{"d_model": 160, "d_shared_expert": 0, "activation": "squared_reglu", "balance_bias": true, "optimizer": "muon_variant", "beta1": 0.95, "grad_clip": 0.5, "train_tokens": 818000000}
Below are experts of layer 6 (counted from 0) of a mixture-of-experts language model. Rows are named router (the router's row for the expert) and show model dimensions 0-159. Each number is 500 + 25 x the weight over its row's rms, rounded and kept within 0 to 999. Numbers have three digits each.
After each expert's rows: "comes before" lists some tokens at least twice as common just after its tokens as in all text. This comes from a sample of Wikipedia text that the model never trained on. Tokens count by the router's weight.

# expert 10
router:520527507518489502500501483468489477465494475498539481525463550503521489499491540465532547535511504491514480465530540531462500480428503480498508524531465515465473467553501495494532481536515490478492483524480505488484518474541504497506530509486516522462506488521476460476504513487529505470509489474530511540530464551465510468526501495462487452500478498487508486448489531526491512534542513514493549458514521498486510525544489494473531486508450487538483477526497500473497525497492483
comes before: "\n", "-", ":", "==", "|", "==="

# expert 56
router:473513493514464463542496495467466479469505531469536460490505520501504539465460513515492521466545465517473532488501515541496481485468522535506516465473462479474504530467475530485535468521472539512519540539532543506537505513490509485486461533505530478467491467498528522482471482534518486501538546489499487494488468474494464517524516468475514533462497537480516518495470473493466536518532496494492479512536486528524495529534472512514475490481493463517479503467474491517499543502505470
comes before: " |", "–", ".", ";", ":", "|"

# expert 22
router:486517510507472469475492527527487557488454572468498524493527530483472498507494496539508491436535507508509537507522474509526495493501513481490480475485472479438495473483490510523526472478510547498492501506542539514518492548519495499474488550488483503523511522525505540495481478519450498521534507460507475500474488493464446492477530478450517479523499495496533515469495471465485503503509440510502464546513508523512485535498508474512465500496552474517518508510470480482504469522515520
comes before: "|", "\n", "-", "|---|---|---|---", " 0", "|---|---|---|---|"

# expert 16
router:517539519514514468552518518496496492523524521463497537546459513468460507477511530508491522507470498543478505541537497528456514492474487514463547527533495498531494529490506478501467505455464545477485489518526478517460501487551514523496504458507471469499477463503511521507518467513522468515552501453462489506534488530476492533488473464492522551473505487545473503473511487483538503487534477504480516524469512496457470536516526498505516511466510473476508520485528494510530484500505475
comes before: ",", " was", " of", " were", " is", " are"

# expert 42
router:496462494489488507522506520499456503499496468468517506494483480522506517460463486516499478500531472519480522508501528520504501464465491488518499526468475475496521499467516525501548525501518551514509526522526549539546539503479530498499477487535513451537483466520514537484470475536447494507458503490505519508488491471489446532496498498507463549484470534457547476521493480467493538473531488504476476480486513499535463531529519520524478472468486474466530526494482485543541528494512478
comes before: " |", ".", "–", ";", ",", "%"

# expert 1
router:516516499500467457484500532490479535476482577488492487506505542469515492503513509552531504467530502497504538504518485524524490500488524487471484483482472476445505487488486497509518511496499555502505494494502539516532499552516485509461471545498474508499498527539512524484477478495504475511537506495503507468465497501467466499489516460458522495535488528475534547469504466473479489490521405481516492522493496507522460538470476486500478506485541486530505517529510503444493467526505532
comes before: "-", "===", "==", " 1", "|", ":"

# expert 26
router:527517500538529509535481497513534506530544491473486517498476494511496476440499511487499455455490505534523509493501495463468500504480450519484544469478518530537529549532466463468476477474459565470468477454545497519505499482532503492548517465521470478510516525492528521469481463483492514516471533489470496479495536534517494488495502499508521524496514473522487477518516502544517469525512534466500479515514505474508467541509511553474501526498478461473532498508495529496482471506505497
comes before: " was", " is", " had", " been", " he", " has"

# expert 48
router:513485510514545534529519486528529459534518462519495554499457467489470474505534547454479470504499461509529519481472499470501503510497471496473523488501487522520508535478507484522479502470485487502545480449526460479497535467520465498534467488481503530533506532468559530505522490458486505484511501484499484479521543519531530518520498517526501518458462460469481512523486500502467482515475485486545486460499505470503511474521478547477521519495532523521504514497527531523475467502456499
comes before: " and", " the", " which", " but", " a", " including"

# expert 46
router:529510502517454474489476549488492532484508482516533549510473524499507507479520541516500488514533475510477503509541479548514450504470518488466457548500471501502465463519530508502553531532540536482483510479472520531551493544523543503481498507446520496502481524508452452503523475525473481473487504507495536540518483484474517513461530500484527499501485468503449470517487517524551500467519487501480509505497478466508464463488495493486525500483508503476490511478522541503499492487526531
comes before: "\n", " (", " |", ",", " =", ";"

# expert 34
router:488523514508479475456473520507460539496513506495470519484481533479468515514474550489526522525469494500501524471516462484485492506496506525464494515544487501478511485471472521522520526533540508461514461459523535544522549536520522525497482454496485501492470488546466503516474472520492467497526482524494481550513510472494510512498485492531481505537515457498483530517495528522504473463527477468506485523500548503479443462450524483518476503506511467499522534477497527468487534557481492
comes before: "s", ",", " of", ".", " and", " is"

# expert 36
router:462468488546521525501527539485509462541514502478497481476466504486513478521526534512476453477528493524538502482530503474467517455509458491515512485473484523528451510535477466471503503507470461466510483488496531504470469514462507519457478530528472549497519545538508524462550485498517543500502503525453510500518470546525524476529482525516522501526531461467519511516538533498488467509476512489538508520499528481520479481490494471472467522513468518522504490496479507483521500460490505
comes before: " be", " the", " have", " a", " make", " become"

# expert 28
router:460522541461455519493540536488495503533519520471500483547439483503494482477494533513472512469468516529474522502519464497470553455470515525519482492515509495507499517466484508505526513494467498476476505459533475508498529492451519538479458480515475511527491451503494513506503519547465479506506465499468472539475479512511490518529470479526477518500478510530548492478504488468494474514528500471529524522530518487493537476497488492544513503507493501522474506484531530536553523536538470
comes before: ".", " to", " in", ",", " of", " and"

# expert 0
router:512519544472455513517531484533472546527501488530513522548474517500475518514531538522498468543495471464510485566507459510543459529473500498534524513485471484523481489545532505485541472518467504497480512462516475495469498484480536457453505483474459492496540481469507479502486508490500476542468505477463536529477516492510502487473490523495528492505496494535464486476485526495476460508500455479515483479514490505532457465539471490499505461526513520488522500522473510528495464499507521
comes before: ",", " B", " H", " (", " K", " G"

# expert 30
router:533474483520531508488501500527524473508519482482466506486514487461485495517460459501498517529496533478502484477486522496465519527450502516493479471465517468532552505527502449492485527455471533528452494539532502472502443466489471480537538530523471508533469537543499536472495492487507505512511503489463534515494475545459526476458512499513503492525520508531491448520528529473529532488518536528504506470507498495497508547473503520473516480459492539492476530466501493530496498503506485
comes before: "ed", "ing", "ated", "ired", "es", "ered"

# expert 21
router:502503522505487477475515495520510475441519494467484470518457450505459485446490487485540541497509455492454484468499529491477500484517562529518449533472512462491526518492526486505543513507492544473491481506497444485501496468489508482529553534549477538501486485517523502509523466542502469483500476521537499514520479478527532498515474502511472527512507502478481484513478495463481479491494513454511477505506542476490519490501529496537536487506489533513463535485516530537532531517521488
comes before: " by", " in", " to", " as", " on", " with"

# expert 61
router:498529507476499451510483496491506477474514490511454523497531481492535468489550480497528524472543488454478476497476499554497498525488473468534484532515480532455468513536505478481499469498478548507532471531453478483555466493521475451530498514456508517482519545524509504498502502492459485477526498458517536532510501500510481525491468502533536471466491516515495518497537471526487488512490524522536505502504521446520476448462543505479526513491519521499528465520524516479486499515487494
comes before: " a", "\n", " is", "born", " an", " American"

# expert 37
router:502470501499458508495456489554496531488514487476504506467501527490468514502492543505486525523489473494469514491524485522516464541512485503490495492528503499507494489552502525554476552515538510463467513508469479486539478541519523512464517469453504517503528478491492467507504477500537490458472473486496482508553536478523517515502494519475509505513507495528467474517473529463545464483525459493529527522493506465458426459491493462531508492499557510501500540490516534484505520479520515
comes before: ",", ".", " (", " and", " in", " of"

# expert 62
router:506567496492470450480508537484493528488467559485505506509499525481522482520506499546533490460535494482528530504513476517548502528490504480483492514488484492420504467497492511496514505488530573477493499472512538516559507528488518501472479528510498517527525491527524555499459486520494489500504514494514498497467496483469440514490518480459480503539503507456546520473503494474476505474527454502492485506514524510499457515494511487500460510485543496502506515524482478448499476529516522
comes before: "-", " 0", "0", " 1", " 2", "1"

# expert 43
router:535540529491483502514552556543462522537535499485515529504480496491503464506513544519489488498468488489506516533505441466478500502510481543466512495527464509492495503475530508518461445524457496465503512467511466488517536557505549524470489464494496470483513482530500488512500496513476473484513456506470439506483528496495493514474516471449501525484493486539469555496511488509502478508510459513487467501506534463492518487512498475519502534538499526497507489507475528511468456489526498
comes before: "'s", ",", ".", " and", " was", " in"

# expert 63
router:531494512478465457522476536483505556495512543465490513476460523480498521489497525479492521449539486526481509485538485500502515469499525487465467532489463482486473527487513510526492515469501547469482501511531515537547519521507533522490497531475510472541502521519483538524498486523463478542510531449478488501489466479506475527490515485456497508536473500519517484475507481448534517457535462495505517557511513486512515496519476490524470517468520467537510547479482524488501478502505540
comes before: " |", "\n", "|", ")", ";", " ("

# expert 57
router:508537513496473453489500535491499529495494533477484507459486512470507505504511516515480524428538485502509546485530501508529493486507498484494481476500466522452490491518488486530539499475508556462470505510547530529532490542519507515453509538511501481541555511494499549486485459511463454529528538474499490505495500497461457533470502484473477507518458502487529487463504509455508517485527474485479495552519484471514483485494527483532474507507546510511501530520466495488533468518507525
comes before: " |", "|", " ", " 0", " (", "%"

# expert 2
router:476515516469505443515552495488496488474521535529540479544515522540490491507478496515479547519515483502535500456528474523508481479462467528522511531491478498450493477520518479502539479515518508457491468507504515505503495514527502544474477482508473492466511467545458462516500488476473466469526541479516508501459493489498530515514489516514472476497504455457528478474487506530508513486526527461492518543543502517503474542479504484495467504466493509486472459481538508491545514552492538
comes before: ":", " |", "==", " career", " ==", " information"

# expert 53
router:516498523501487532496477496501526513499522505525501465501513506485471476493447488488529486523471499488483511539517535504490533479477527524532519481504492479520527516510488455485494511452473528503459525495555527476543458466461489481493520479552451507518461458539518548475504520497524504546502485524465525506509495539483493479450547509510461458543522485508486474509511529484498457538520525495545503497500514506476516488485529462519534538487512475496488506451469485523479467523518484
comes before: "ed", "ing", "es", "s", " to", "ted"

# expert 18
router:496515504450456479535462518531507479504524557471463483537470492485472511525526546487464515512457515513534503511471517488473503508519474538484523529523525491537502501538511554507461461509506490463494490464489487497505490493497492527443538449489495523486515466481480508522502499502505467457503514465488496492530471514553500532483460521528489486495490487545515502486507519466480479495547494473518484535480542462465495468537489465529491502483491487517525490481537535514540503516480502
comes before: " of", ",", ".", " in", " and", " for"

# expert 45
router:475521542458502456530502507530490507502529520445506507519482499458505507479513504491469527471475489506464483506516478510494506494460506508482497528486477524483487505504485518521449483504488507464500483549465461540488523507542509470515485485445520538506512474521543522542503546543510486530524491468469491486540475486540501530477455451494521494462486482519518547510476479479513515493523509543519518513479521467502526517490500501474548475481504446515539498506527529500540494508471455
comes before: ",", ".", ")", " and", "–", " in"

# expert 9
router:516531489494470441477477557476512533471491567505498498467500488483540478515482484533532498459521510483528516489514480508539502496494511488472496499481482497435494475504502500496515481475513576472488490474530545523547515525470517506467493529493493499567527506539517549516474476512476497513505524503503499488464476478472446500481510486465455495538508519473538500487510482467512496500526462487497469549515527507503457509504498476516473534500537488503496528491491479472477473498502518
comes before: "-", " 0", " ", "|", " —", " 1"

# expert 17
router:505534492490483464497487524495516548508480545469522522499519531492497504496474468539512484451551473484508493517514475518556488489478478503475527501470474495435507470505499516525513495477496544454490509488528529530551512535488522498459493538479493509506503490539499531534476478513495510527489535459479522495454491482445458495490516482449478501534509497472538512461510467473481498503529433491499495532526500497512476514513509478501452505479531494509483541513491502495504470537505543
comes before: " |", "|", "ia", ")", " (", ";"

# expert 11
router:495463487522511479505540482517513475489435509512463498486484473545505507524505501521533515544483448476505518482457492465507500484530450500483502484527520487494497516524509464475534520530501510490505486502487464549486482511499470511450476513545483489467530525461472524499452510480508520455555490469505471463523522530537506534540460471545474508483543488539517513503514513542529470488486476497515514502496474520541493505533520461464497503503484517501462489509523504533489493472484522
comes before: " the", " a", " his", " its", " their", " this"

# expert 3
router:541470524505523516481483529462470474521468469525526485473458472531506498501531514526483524518529509514492490504490533546504518505519517452484474492503464509501529516492518489537534465491501477519537521470474510516532501542514497501483474524520495513519509539495461508474456503465475524522472506524511520467517516540512541539482549538471515541530473500467507463486474465488470496473470476528462514531474475509494473521527474462517512457479467526485534512484474537519484473472472526
comes before: "\n", " ", " 1", " 3", " 2", " 0"

# expert 6
router:496486491529532525522538514492469460509496514492457475487477458490530502530510505508477522493495486463483493473463518493470509471507525447513459458490501470512480499537516499502515517515492470526501472492489470518469465512517511486530486532496459510501472537470493519507529515471462517530484492476501469508521543539545507542514461450510517538472471523503556522496513528490540496555485523518480479512542498516547519526501496450511531507497506532470480514543528521526465517459488493
comes before: " the", " a", " his", " 19", " 18", " January"

# expert 20
router:525493501465533537537510464486522473516506463530468498498478511490516504539531522529525462496481474506518467521542516517468531534473525467488473491490486531500527463473477517507489486518470462473468462538482459520499496528537485470517461471494474535535519540485548523531505497480490525497516468477471531480529500529528525496495545447460530493526536509548477498464485491491501488478501515488510490496528460527483484538522507480503460495494484466530532522475468509502498464530492496
comes before: "\n", " The", " He", " In", " It", " This"

# expert 13
router:527490488548496520461486498503502477497458480493492544508459458462464521476476551463522463489536490514468525486509467487487533467467525515459469497511506498507480538471480476496499548534518528458518472461518472558506545494533533533504494466508469492541491490486546544475518492481512493482509444519483503481501522479518501522546494451520525545524526485505465491507519490471527467482512478489510508469484505504482467479474504518493482505513527497518506544478519518493485491530507501
comes before: " and", " are", ",", ".", " of", " the"

# expert 59
router:458515518495516488493503538474536481502451505531484538522507505502514493474534521470535465479498464533468516502540531512498491446463525469513503525515474541489480490524530501499524513516519519475511531541476494548491526490477528476520482542465552491507516523466489471501513531471511477514474486531511542508507495478487515475490464485478479533497469453472492479461473466528536529528500518544450528487481485471520502524504530526469486479462505478458479474525509505540532504482494513
comes before: "\n", ")", " (", "°", "′", "N"

# expert 31
router:534516528512484509476550562480510457518515493488520486538460471479462487475496498500542505536492439502469523488459527484467505498463496508498461480510512464496520510461540451521531486482495521489507487502532470484474435463493488470522491503530454509503543468520542544483494482536483487526493475479525504483519497529527525464505483492534490533462551522526537491519494518540494480522468506473502514513502516510524488498519525507551481481533504512513474512473489514509513482487499530
comes before: " the", " a", " that", " his", " to", " an"